Weights of a small mixture-of-experts language model, trained from scratch on English Wikipedia: 22.9M parameters, 2 picks a token.
Below are experts of layer 11 (counted from 0) of a mixture-of-experts language model. Rows are named router (the router's row for the expert), gate (a neuron's input weights, with its number), up (a neuron's input weights, with its number), down (a neuron's output weights, with its number) and show model dimensions 64-127. Each number is 128 + 32 x the weight over its row's rms, rounded and kept within 0 to 255. Numbers have three digits each.
After each expert's rows: "mostly gets" lists some tokens that are sent to it at least half of the time. This comes from a sample of Wikipedia text that the model never trained on.

# expert 3
router:129162113107179133118120050150124164191180149094113123098060129101177098132118130102156163135123167111109148111107171150097175140095051149112106125058142184106105082161122094171084095101084089
gate0:156155130113091155128222104095114145221082168147125109118147141193122106123101138144078116101125172107150128116094174100199119115162156115100125127115149186085127090135130139091104053093046077
up0:153101085084110098158100155090139135165118083145128104108146122170123059148151148136099060088127096145150118149118210097076191178134113118107149145128110069120106105121128127073131095160155112
down0:091101145163138109084111149151078120081117165116109109107115118103158138059148113165079140111196152056110190158131129135142123143107082150165117170172116207155144131106055160108157112079119170
gate1:147181137193127119145084101122154128150086208148088091143132099108149126078086197117183148164114094092139174100159165201083093122169121105105112127116176218127143129120179130094206124154108070
up1:140127115097136078151083168097104126181086119185152091079121175105120117065159162156056151134142103103117112104126146098186131133205180153107164116172096124082132091136099109074165109132168056
down1:197143152133118098165103070091133101135130129153132101154123122191162147095188146123207115117133074107173095079130136067036145080129138162098133090119084105141136161172167133119158146166163124
gate2:129120132101119071138111088110144156097205148156146126051104131155165110157103089159147153134116125112104200109102141116140112068120055131154079173131165123129188117121148214163117145103107145
up2:099092120121143100082142122123103084163130145063081108165169145147135134092165165163110147147106178167082074117128175082147129154097116137149133196171128153095130075148136166186151133178137180
down2:101093087140131131038146121154124139150065124112104107134111177071100175117135136133117212153144135139092112117118172188105120117131115133155128101136138084088129095150139134169113125146100125
mostly gets: " (", " (−", " born", " politician", "born", " Binomial"

# expert 12
router:156113082124109147116129109124089151173222119147181146116155104124152106155153196137128136154073161117130138116155126145087232096168101139109096140075177090144126123152091137156110070100060167
gate0:100120119135095077136111126155130156131156165159105138163083125076150163068137091104112159146140110162155143084081167157100081094112144134133131117098180144154123157108135121145094144103091151
up0:074089120166169110145158046136097180123126139137109106120138160142061155159093123078183104180092107120179179166098190107124085153095117131089167144113108162118133129104114165127157149161142116
down0:111136130169144121135171071132147093126119146118148147091072128138107113084152165105139158131149170170162135152073181109132098098087093147131146092056130205174106113126117157096072208157132098
gate1:167129091124146138129180120112096144186155125124134146141158116068187136130121160180174127153148147119131160127189103064143137095125155164129120151131092156172142126102095151156096087136084157
up1:155090118145121086118128081133143171145113156154103104114119121147153119051109058139103125138134115117106154140056102096172128153078109093203136105146125163095121142137162056144170181156146160
down1:141152097139156163123143112157109203144101099172142100123101103166146050167133148166109123121061153068132136142171154116114112117103148126131168153127115147160173141100103080157125108117158099
gate2:119098097154134193093131113204193125155135129116156106040206135138153107152147133057099175093110178117148133141154130129150127175109147162097108178125121090127173088198096149159142126134081134
up2:092147117115133152138205129114182135158079173058131152099084097181186108147146129083126175090118137071152128121141147124108098121148111160114162172135153116133167132177178110141115112158104153
down2:154140114157189076105117158115150093196153165117113116138141176112148108133136116043108158136175155144169169101114113150145141137123182212108147176171105112129115111147115159071163067121143079
mostly gets: " politician", "ians", " company", " America", " School", " Museum"

# expert 8
router:174121157172127130136055106094124158159143183112098124143158078112130111105167175120108151142117143158109075102184141170134137140153142163172071211102130155129137097190089144110091097096084131
gate0:085172049143126079113075114094107087109126144054141125098100113120093117104136152142125071108060138189183119098142117098120140188196155162122123124153099123130184139202094189060128131115166138
up0:151115137137111105113135150112104164137137141099115083087184177153102193168159126085084094148144182123103128116099165164158155124087172097137130091135084150098145150165113140127052172157099154
down0:136124154120150070114178135157163103166138140152128123077187203136185102148099112127190097171155085174098136132177145127122082123082117131112103154132128132140113066091120090150173188108132112
gate1:098185116149087109121121151125109146141142136099110132181125093085124175094160099169110184114137094078129129068172179129176234173178082121122109157120080150141087181077112118125079182165123170
up1:115193173118124105131176106135112117101121187136137140124162145073172136065103189119081111125112173137175104141144175115130135049093148092134140157184148104148124121177106081141101074127137151
down1:141169137161045128111114085147123180173102168162185125094141163141130107140118126229160091107083122139066085140126132160136141160078140059114116082130118049125112150130125091148104118108186151
gate2:163169171163109143111134060086134095133136081086147079124147074134136096150095175149041116163151154079155134172170126109109131140089133118148174166106130097096160163158156110122131100125130145
up2:074178183084129150118155175150115107150116144135180126168158162162078114109166106147120128175112130125161120110170102140135161188129101148169146116127129152114178153136151173086159126147131132
down2:094101110166123140126091131114175097119079119049063093154140098111096088070129108142070146167093170149144181099127109183134143150139096098127149137100137075111079102110135127157134137168156103
mostly gets: "á", "í", "aj", "ä", "ü", "ij"

# expert 6
router:142161121107105140126133112127064159106145082167111119120156154175169114148169138148109155161075158096060158131138175126086197129161146148108067150127119180124123110175128086150077122128103148
gate0:117145136147161133146120089165129126172162129156072132075174121108165117173164065115189091162081084122132121124073162101140174090146106153113108034098159172153148152100129148095120147144103197
up0:161124174078144113119143153128084146113210075138114110100115133093158116165146083160169126159104059224090158124156043066138123120114117173145157106100157141136080108100128101119143144147105219
down0:133152139141157149118173081122123129107120106113088118052111151133126110165148171146130128138160176150116106160089117132123106091124195109227140176101150111164104120090137051086156214129138142
gate1:134172122123119149090135118084102209099115168156108172179142135134144156116142168164075034124107146072052137109189133105152122160101137120086183122080125139195159143185148141134115093137144124
up1:187130136127093093149077104127111174139110179110170122105173152132132144152083165146095176076120168095067111158123108132144143184101165140109186136146085137141182145137085122174100159119148150
down1:154178151173115151166183130159112086106133114116136165138134113114096110109151162124186148129140128142088146184067148091152107144075099154097090147086053107153142053101157100182155146130147115
gate2:160186156146128135111083151161116153125143115097058167044165094124128180113189111070188084160134143159067040102167130102192153115134177092102138102079175128118112116124093121162113108136088139
up2:127146210177151153146147106136123084102115133120113138149116081087152190081121146170102140097144101153106103111109183157101074089177171173118157172164133115069115164129112114070133125124153106
down2:143110154085180100073165080134168079144168130138124103145158152187123122126148138089157106152150092094136107109093118153076092158124070104177087085162139193095103154161130101118137141103153103
mostly gets: " been", " used", " located", " moved", " was", " due"

# expert 7
router:127129102123096125153016116097087149152196159115082191197080070167119101136144159169166151111108149104079141088178172127086153110166139114158123117149120117148152102127112120154122112096105149
gate0:153131157095131153120107126096169146100168164114065117104088105138194205108161111155146133162116190162110090128171099111079085179136092095101104134147115120098166182134115146186174139091121120
up0:091151112100133108115100127177069117127144114111084133115088130144112152121122149108085132130232117075075131139038109102135082106123068175164149144132107143111088116153103128118134133135171118
down0:128137117119134168145140147150122139163096080157095137117142063118169136106094204114123098107174124162102141147114150150109134145114212114096083173124113107154115129160183140201135104140171168
gate1:194085144137132122123121101110054176147153085134157177123148122100140130117094120062124131179112140101106122114143128152124145166135146143102090129170103097082099150192071090082124121169129138
up1:151115151138049123164153051114163092164137163106096171149069125058084152136124102075167105148088082155138133103157081123146119126165163124148117115176144072144112137109108149117137119138079058
down1:147161157156176129166105093095124138139077160158140114086127081127160152133122153146105142105078133119056145137130086119153144185112127120089150213124127110153143114086093121100146069062100159
gate2:114108123129173113147119148184132144098065175155055108137111078099117076160149197138089124152094191109064123148119103113124108116173106208158123127098166148193125116195116151121117100142106069
up2:118108111067116085127101150103119112170133123162146090200166178110127124128135119095089105149070122070125130132122120103152135122108090182116129084103164104130065131109161138140220099131132174
down2:134127104147108088105163134127123079127154097057150131154111128129148119160163102087161109133099093223138143136131117119164099047147085139104103040177168117147159128107173096143156107199163126
mostly gets: " stat", " gen", " business", " local", " civil", " cl"

# expert 1
router:140157086181137136095102066155058168161171093112165120163133121111135119125136154067175187194106152139183164124124196118145134107172105137078143161121143145166129099178118127122116165103109100
gate0:114147124170198143162112042128101041130119088138112132105090129108138141121115155114142092154114137112187151138066170122097064167150113101041119171096134060107128176115082098141139111100107108
up0:116093153133068154188143172093114167184145149086133154120089160185128156132148140166165138101182166165163134120097115148102142126090126138181122105117052069172137116121128139131116138165102158
down0:124143193151181136110125142159148153136071118124141111094116077107075155086129120091138105148095163086088104134079146160173068133115156129101124080122100133133111160160135124096095080116140145
gate1:117137133151158131161149092122101169122058123104134138167176115123153111156151213089098118194127120158169109149153141111172148092112065141136124119185124090172049155175193143111123173117100145
up1:140128145107158165076099158140174222167108093120191094161130110095138086083166166072121120110182096123159134175123116132052094167113090120064112137148106119114108111114147177137101115115144123
down1:123156128135108108095166143109132142126159130118163110163104101100131145158089184162116130077143097102159155195142115108100114117156225134074127136158094151154107087134120161117121126144135119
gate2:122087119133151108140145113142119123139075154121146141132123108171145192179101176112160129118152160126145148107167064119089131155154139138115110182126125217200107082066095176109113096104098101
up2:170170114149143194114143161132127094122125125098148114105104088119164120080164102144081202110172101130106117126183151110065109144128117192206123114172161116110140096057101091131112148144131133
down2:087085140110179128085116166122157108113070168153084098083135147133169160112144105104123139116088159147106095104153099105069117179159057077123096165110096197126091115097106118196055185128083167
mostly gets: " with", " on", " in", " at", " for", " during"

# expert 4
router:115128103141096092126098096131081127150138078118148160094109122109138112107194134160162146119113175084157148132117142109099148121147063146155133148127139107172176122183074083099127146041066148
gate0:082098138096125132150117160115086179124132082127132150121120098179182143141094146112126091151142085142159103108071118154113151150082088151189111151149155187122182179184117161174114062131049133
up0:142135107084137134133106087104134138075143115134130125151110088181146142147146136125148114152139114095169084122071086179177119091122150130072073097133187140129150131132103178153140143127135120
down0:111122093182157130158171206106065139118155073113127154136093096131125127139120098130133069101143078166145126157059078102164126144126136131162157136115152118134144164088096169106145135105123187
gate1:113132104122094055129119143102115133135096113114157140090112102137172162133086192110100096181130161095138096165115143108043153174142108157125139069150117117052137110166144111148128128159167094
up1:130118078155113153092158152059108185065096084104129092124120100109125132122098149105117148125094104113096111154096181093124132118145129098085119142128113100136174148084079113125117143154145013
down1:147158080119102126037107104104078107119159131089080169124112117158172093108141147226106108157120138122167124159095171142069172121173142174185152127107073144135127155126153139135081134126177154
gate2:153161131134139078149134178098203125078132093077122105112155124128088138124106133104133129136125149093153139132156062083110142103069111166135116123108150049134185113178051147148127101060172178
up2:065193143122110105082056154143176139087154092121069156133122124166119108170124094083082148121105199135128110153123093077107144186144138139193060154083172141160100122183147114192187142142074124
down2:121167114114154097082094078173144124120167140103089151088224143100150136085124117097097166153152175126142124123093113112153116145134140125204122205099193112117106107152126142071197147132109137
mostly gets: " Mc", " Be", " Bl", " Br", " John", " Ro"

# expert 11
router:137149099135155143097101096146140188151124120132121144161121112117162096162148163090138138203125147083155118069178177125054148153238104097143082187103115103138142127163101142164113049146150132
gate0:142174078118083143084139074107123091140126133163150175209103124117140156086135085166101084167093133128138145133142136081151093145148099128183152098137150119169108104145104151148177075135117122
up0:156126123127220130106167169123076141123099149102080110120158181156146114199141112133089125100118138139090109097107139158133144117149084120129185133083154109134055102075123073141132138167181147
down0:136180127104117120092208123110078116106120120123113117125163119077179078140067161172111140099089079116166176179188133118140145161114095139116077124067145059140121134110106150135149138152115046
gate1:070098154054098148125126132098171174119152077121170126176102129094175112157152130188134145195180090177162161166141097158094108128185129078144115123152125136154118105091127167162120140100111140
up1:148117153099111117116076139087145210087154060135144091184138182112136134124148149140090183147159122133194117129172077156087146115183140137109120177156135191139102100107119056107105180131113123
down1:137129130197153131143158093163090117191126155157108152022145073140096111105118133085134156092074152071089124099084128094177157141080136143108161142121119107060123122171180141120156108129098115
gate2:071082049141184092115107090171132162158090088144096086167140099181121117108111098141148135177081153057101114113170105158109047170128146124169130188117053101089117119097110118146125096083076143
up2:194125153126089166108176158129130117141137110182087110112092152144116058068089084126119121194086186134161082078125126106162168143205196096136134148114115118147054113086113123152177140126178151
down2:159111168074137131102155141104125163139177090114139177165107144109092138101068163138193166131127143174106197106143121070126171134066113139114182160157135123104116126184139115096152149132133136
mostly gets: " had", " has", " have", " they", " more", " other"

# expert 13
router:141181135188181105136144092170123134114130092161151137144118113131145072117183158112167221173117179168142139137170120153104158130181140132134034133132138101189158129196095159112041121144120101
gate0:092104146084141125169162139146142168131179115131109152152172133136120143087176187113071212136125094146124158093089129157131151118080136136094110106146116103188162100146115109115158121124110104
up0:100110192120195120124135119136103102102104084116169124130177134110141067148091096184142118053078174191180129099128189136146070070156089152072091118117179152201101124132137135113172101087109083
down0:198130134081103152133190117139123153186161151076092155142188159077158130122086143175116132116111054084116134145166132128172133155116127160155174131081089081135129175126159184086152115073144148
gate1:191171102128104099061085039173167130129127129164149120194149162116144109165121123082098129140123070191103138168195143132139096131162076152094104111123109158124152116099080105144143123153100182
up1:123153125147133108097167110125177145084143137121168101197138184109168102132126087108158122147103123168152086119102114203145164117094080075065096166111123116161133161037112107121107176186089163
down1:129116113097132149160176125127134124097107091113077145154125193139121134110138097117121097164090174098147138105097043106139130035167101102090073138073095087160127129102102120154158121133108109
gate2:078161151140086066100027083160103153142126106122149145117139116132145082085104126077171142175103120097099139147149142079125114168159136090117061129166104118186115092065173135155099169176145196
up2:105118131127158092120061208126161146111174152113137108117142088134120130114139147096193150115133141169062102138084074125140180173061139109149078124119160130047149112152142116177119118104138073
down2:122174186166127135122103134051092149163106146136144099151155145095105074121165163089116152121130129133094088141119110080180162150115129127145123149075134129115174104171077096130079151140096144
mostly gets: " FW", " —;", "|---|---|---|---|", " —", " November", " |"

# expert 15
router:165124148153173186123060105111154130168147120096099097129116105102179095100187149096159139128120157087151124115122155146120194098168075096082101177112130148157147086172080104160104100079136073
gate0:120070160117094125152141105147105128139141129051163077089141085105143132094153197131149155146159185117184147124156122051112186099129124097070146126103147110094123096136130129103084138159169159
up0:137129145124133089140155099135132140153127123128062122076105199082148063153156144116142126127099151120082105093096076064117113166165162143098132128146104087119162131131174141184099197143151147
down0:159071159055126145134203114099136131091177165121102118189122141131123111140098186110106146136111159133118152139132162151108145145090168151139134141089078111137117084151125132144116108144117149
gate1:109117112124163093088081128170109133074134135146133151101081101182186122115117119177166134083143142126107102094135141125084135163054135172114122153077159145133127130214142113146071116094173086
up1:110141172078127178154184082089139137106097169126116184116133117073203129042085084182130140171141123145130146097128170217150162144126155135150153082147113088135111111156117187109149094115135098
down1:125157113125147078130136173076083142162127173128090123137139184100153090159073109096152097125152144118050144136145125140188142136174185174175216076117076099122128149083153140115115139134116083
gate2:132083160098137153121133149166156134165132144120166147137130120102157124130124194114110088129136162112172148151142158103114143156135079092182111206114126126136122167177255157161093164176132132
up2:115095118102101136129104179123180172163119165116192146190072088129064105088095125120122147113094143061166150131111103134160158134141125155125123111093110062160189145135156141153101137104171086
down2:110119134148104134067133100117099106160170195120143129081107120084115136137157140074075114125113143156157102187137089112071150139116122098124076115179084113144160187155144155126112140112076051
mostly gets: "°", "′", "″", " $", " −", "_{"

# expert 5
router:083199083152142154131106120106098138136163108139120194163122082139131089096158181121141204111115141134159162084170160151085145174151130157103118172139177210187150102173112125140124128085094083
gate0:140169131127178069089106112124168140152108094180098152159116187139085133213110113120119135144121118175085111128093118092089068124125161153130099188158091159141068145148165133142113117155100195
up0:113158115160184120115060106128207074066079075116132098133122178166121108114128137089181151174138150150137136136156150166163133144153181177055093110116155131123105112081133145060090099154169165
down0:132142161142076111127164106180151134176025149137107109105153111163175130094152120150141127144117166144139118113187119058146117128063086112133117125148188103147060124092124144113103106106113099
gate1:092109111103091150085114148079146177180097093077104115157132102151113062088094161154131118104093140089068147086135141122120195107098132110187129130107117097213120167079092101106157083120123124
up1:115090139112120197160143101035117132161143119119130120117100127145089141138142125161189142087101045141164101131092145081103155097048086113155146202171121099110143152100138121122165086121163162
down1:140135155156168040124140150172111118131176150110169102122080152156153209130061128102134124132137068128135121061127064142159087160129092123140134105160172167175115057116111095083134134116131126
gate2:158110168101107176118125166095140153047148155146108193121110011112139132147134100125158144151121147181098116140122123144102157167128137142103125111161165206115152099168132143148077144111104117
up2:085160216130092124138112101132113125106223122103118158201123079157214113181155059112102145113144148151155144119137173148132122154116098088095163164157143130122123115068212174198111089131092151
down2:095146079137126141107146163088099110132158135130074126095101151127129117143111097187087159177119123107152202128096178122082162087121196151157105077176148152100119231088096109155096162164110144
mostly gets: "–", "2", "1", "0", "9", " "

# expert 9
router:130115069166153090096147069146126186197142119103147153083113072131131065115119170147138181162091145113128137125120135165103181095203146146111056189086148168135139091171134088108082114041109124
gate0:159130175151198145206075132153111182116168175154153205119111076127146077041158143103118117126112100141127120107116114172135131119115113131100112122106149136113089095148143098119114143133099092
up0:105166142102157148138108083192129166139131065167145119098109068163171105144153208101123152155100112092154156146138107141124118114121171099145188113105178084160108081099071126107119156122156099
down0:086155136204153169100175134163167164127141139154144068101156140105098182133068141084130084132114138122132065143129126136154084102106113080138123172086114132097138145130097157091141139195169113
gate1:094071140157105160128161113171120117175126092160150077126117051128111079118079152126116153172068083066130124159114100085140184088141128171166104079112156156160139147192125122136015144164101142
up1:117101162162096191123119167105149163138104029112151170108116121149161148140134146182089190083118132068096090186118083090139159117080113175195089169126127163181137157173132086122071097136099156
down1:166129127165085133095110166108158104176081068135177156133119093085151134085105109131136154143112101129150178112152123130109114132095103129124131119112094130112069191165121135101140145115148061
gate2:122131122182125152141095105189165105173143125102202088134095115128148147140144163133131060137075133165082156177101086146144119132120122142134143096165154195166198145148101196140133129069135199
up2:113122099149090098136166115169097109078160110122174127172210090134132144156136152187118120144101156179180105111104144094148113119147171122073090144152107115139159152199123175120072111099072146
down2:104103067110136134154166151087119155202129077108118104131113153137182143134065129143154107074165081076095186086109139180091110166124123093104113075191122095156112128107159118142117122159113139
mostly gets: ").", "',", "\".", " where", " when", ".\""

# expert 0
router:131117194161120137116089118134091154187198132092097117137090083087168113110155128145119158175135172135100099096154123168072113164141081080116099181101151132157133113155162064108090096131126085
gate0:164138136131113133120081178054096112130114091148154163182137144155153072065097162147194096141132155134097082158118083179095106076095162055160105127099126097145085134147116084078124124106171143
up0:156171106144121145123104103166131138092180089078192160084048176157139127174137108123129089136149154118118151077133121143108072132101143078138157179076133175155141111131075125107173103137133085
down0:099141131132132182123086180142144124146103149143122138189108117128084152137154099104121082133071196000120126139156148106119075178166132113150101145121139123132124179152119102109168192126065111
gate1:132035135112150144077095093110103076082159160116115071161133131124180124116179131120174092111173165157051167117126184168173160139206083101164129082160096183159133147123157097096097080113137099
up1:114112168135127086179154125101143109110127140117128087120115112161136191066109169159151137113102122182108154083156173154042103147170143088114191112165152127175107128130127133100105141103098187
down1:109150082105091106125135106153135126152117092136154075138134185104163171099122170165125108135191085142058112085181184085084181182111154126108091114072110079095108099134098143150123109153104111
gate2:104168161137154110168121134111145125157165185114114173099125114083172165173171109152135151097125194159186136103188124076051099110152093060114145181103093123119120127157171095166136080134060123
up2:107116153140165154130090094162109128106138083149189175160168125114148143106132152158160173087172144155163116148102100106102070062143137125123119162086145187119163134132155167099130149195135140
down2:086118155091122136133106137157120115105199109120138163146188146135084126136155171153153136099177105171139146150120135137131108138138142137108182068171167140133083147102165162195149161125144235
mostly gets: " Genus", " English", "idae", " Kingdom", " Russian", "ร"

# expert 2
router:175161088125172112118100063148136110155214110096131150134133089133191113099096135128190165182103151095175135073120129159090179081181101110107097132124186121136151130128108145141109144110092122
gate0:133165088153148137167108173153126107155160135156155180115155093133140136188113164102132127144159173165118166124145071131168106104116145137168119074183143186139168142160087143211074166139095133
up0:107157126136102112103126173141156135126112139175113166152116104123164105209143141118120101135171107138143165125060127120114205101128153120158133121129093174144118048156118161093113128161093145
down0:123132180120088205161133134139151102182160123143125072165084174102150144170177175139117069177105103166098053153114120093052095110095133210092107147114156116160105156044149149084090135141101074
gate1:169151148135148101147128121146089140087148160087142125116096166168125143105127165141131110032112185147111060152125094150118192150149113134112172107155176138156084151163101138135149166123154123
up1:143164117135125158138145181158134136124119118098237145139109134144119120096227124155143139150104111101166130149132128086117108187120106208132088124152138073071146168179172078112120148122123142
down1:149112107176072160200118100082155124130094164141158040086195118090133145121169193131106120157159151163066093126105118156149177119112117124121158129158195109083168127128127157118107112148151119
gate2:121136124123145137000063179158124124152165122131152121131145085100113076133096109129099135155089107114104105133145086140127133114095133155104128102126126069152068096163174125175102170168045142
up2:146101078176164155149214126111169086142155073164122161112102065146140109157115158140124108130171165141113164146114069111167078142089112092113118170139148148192136141109143123109139157107074100
down2:157070103136145139149148091138173121092095146152114125165094156098136149128122175172126150127165129107160133049135110141175132079098129160123113160085135141152178136128137083161156127129124087
mostly gets: " •", " Succeeded", " Royal", "The", " National", " Preceded"

# expert 10
router:148147117133166149110084108143143153160130112148119139194185120112153033139129147109100120144164176119135149118159178122112130126134118126135136146121130100194165107128078114078127076101120120
gate0:102116154152058134120151128159146127115191118069147084153148124148143102143087133048172138140090109123102137150160134073154128139136100139108159185132122147095120136147058165110129116140108077
up0:111141145131163087093110110162111148114125149109109111125158211118095116132137107177103161179086191112162150085090160152103115149202086106127093070126196152079110170141144102130149173110215116
down0:081144165177166064093150093154112174112155065168103082153105132142097116147106161097150111184094136107184126164117114118095168163108144113180129070111168090113120165109117174198132130164175126
gate1:107093140212115118120077139120144114130097107244106177122207115169179111155112198088110111090097106097126205141146168117151109193124145121114077112102142129110097068137126198106155106152070127
up1:134099086110141066148090135144053145157136101133127152094103135166174122119123085165107157121196121106149139125150171103139094168086175102163105146106195137103062116103120114076120140090137156
down1:142173127151140058071144120082110118104115050174112096131161182120078112129124165166129091138147202125085134109110157149171073105110080115115157168084107108150109184112115089112125102150137100
gate2:163158158102161101105095141131159114167092150128114168112140162091154112095148131171113136108150202141134144185138138120124145192150126141115123187147079078121118121161093158092194137096081100
up2:150107131177084137156130081076121043149129124164166140086166185126170169165120105139142115134155108181135118102117125099140133099150122121095124062108113063097140123108189088166140104148166129
down2:144077116150034182170120143139110128129110143140125114106152087125156148150165155124110113150111100132091119106162155143078132149122114135071151088087108111198136122080152090204121087133145110
mostly gets: " League", " Cup", " Championship", "weight", " football", " round"

# expert 14
router:121146100116109089119095091108096114117156118168116115157102118081169104121133150124147186127110184123178084092187129135127135090145126131159092164081150087100151135137150097119133129080097137
gate0:128124166072112102155122155201066213132124132140074113170143120130169202138103159124129153107207145107148165088098127127121142131116095125125132153055086145098121062175109176118088079111135138
up0:116115128161173119113152125079110128137150057134152126103167092149136144113149150109172060129170188155102083122099080134091131121133065117129185145165143125078101151113126171152157142154123084
down0:111107148138097113086104123097101102136165082151107192117111133136114177064111148102060083135101129093160120147170065097074099116113106141074094162196147156126137094191119109142129166092138089
gate1:161152133122125068085114121165165152121124176092068111121126154095168156220120117121123108101178122112106105122175118152050145155158107135151096137130119091181095105145179131093131113185095153
up1:151145100101110153080114108172135127156110156195115172120141124102152105128129129130159134106144154169188151083109141135121124109137128149153151192136153152143136145109122139089132090167124160
down1:170109116193139118194109123138126131157163142183062073093130100058158144161147179095170122158095149112164105055073129053132124099128062125092148144126145120109100130105171147085160167123127089
gate2:089163066139179065114063149095108133091151145135117137186102117133122162124104133027135146163158142149155166088156175173069166098140154155129057102095135132154125102137145130122120128143137094
up2:114130124107093084086042115069083135093145140084076048179133104124109196039059107104158160065136123166154126100056133153065174124131122154100174140087095117083134152156126134129139104162148151
down2:166136142122084092121104102141150111118148148170159100091139125162125073086126151129162061084188170162147151115078124100132131123104179104165119130173157111123172137097107156093143094159149137
mostly gets: "See", " List", " Location", "Personal", "|---|---|---|", "|---|---|---|---"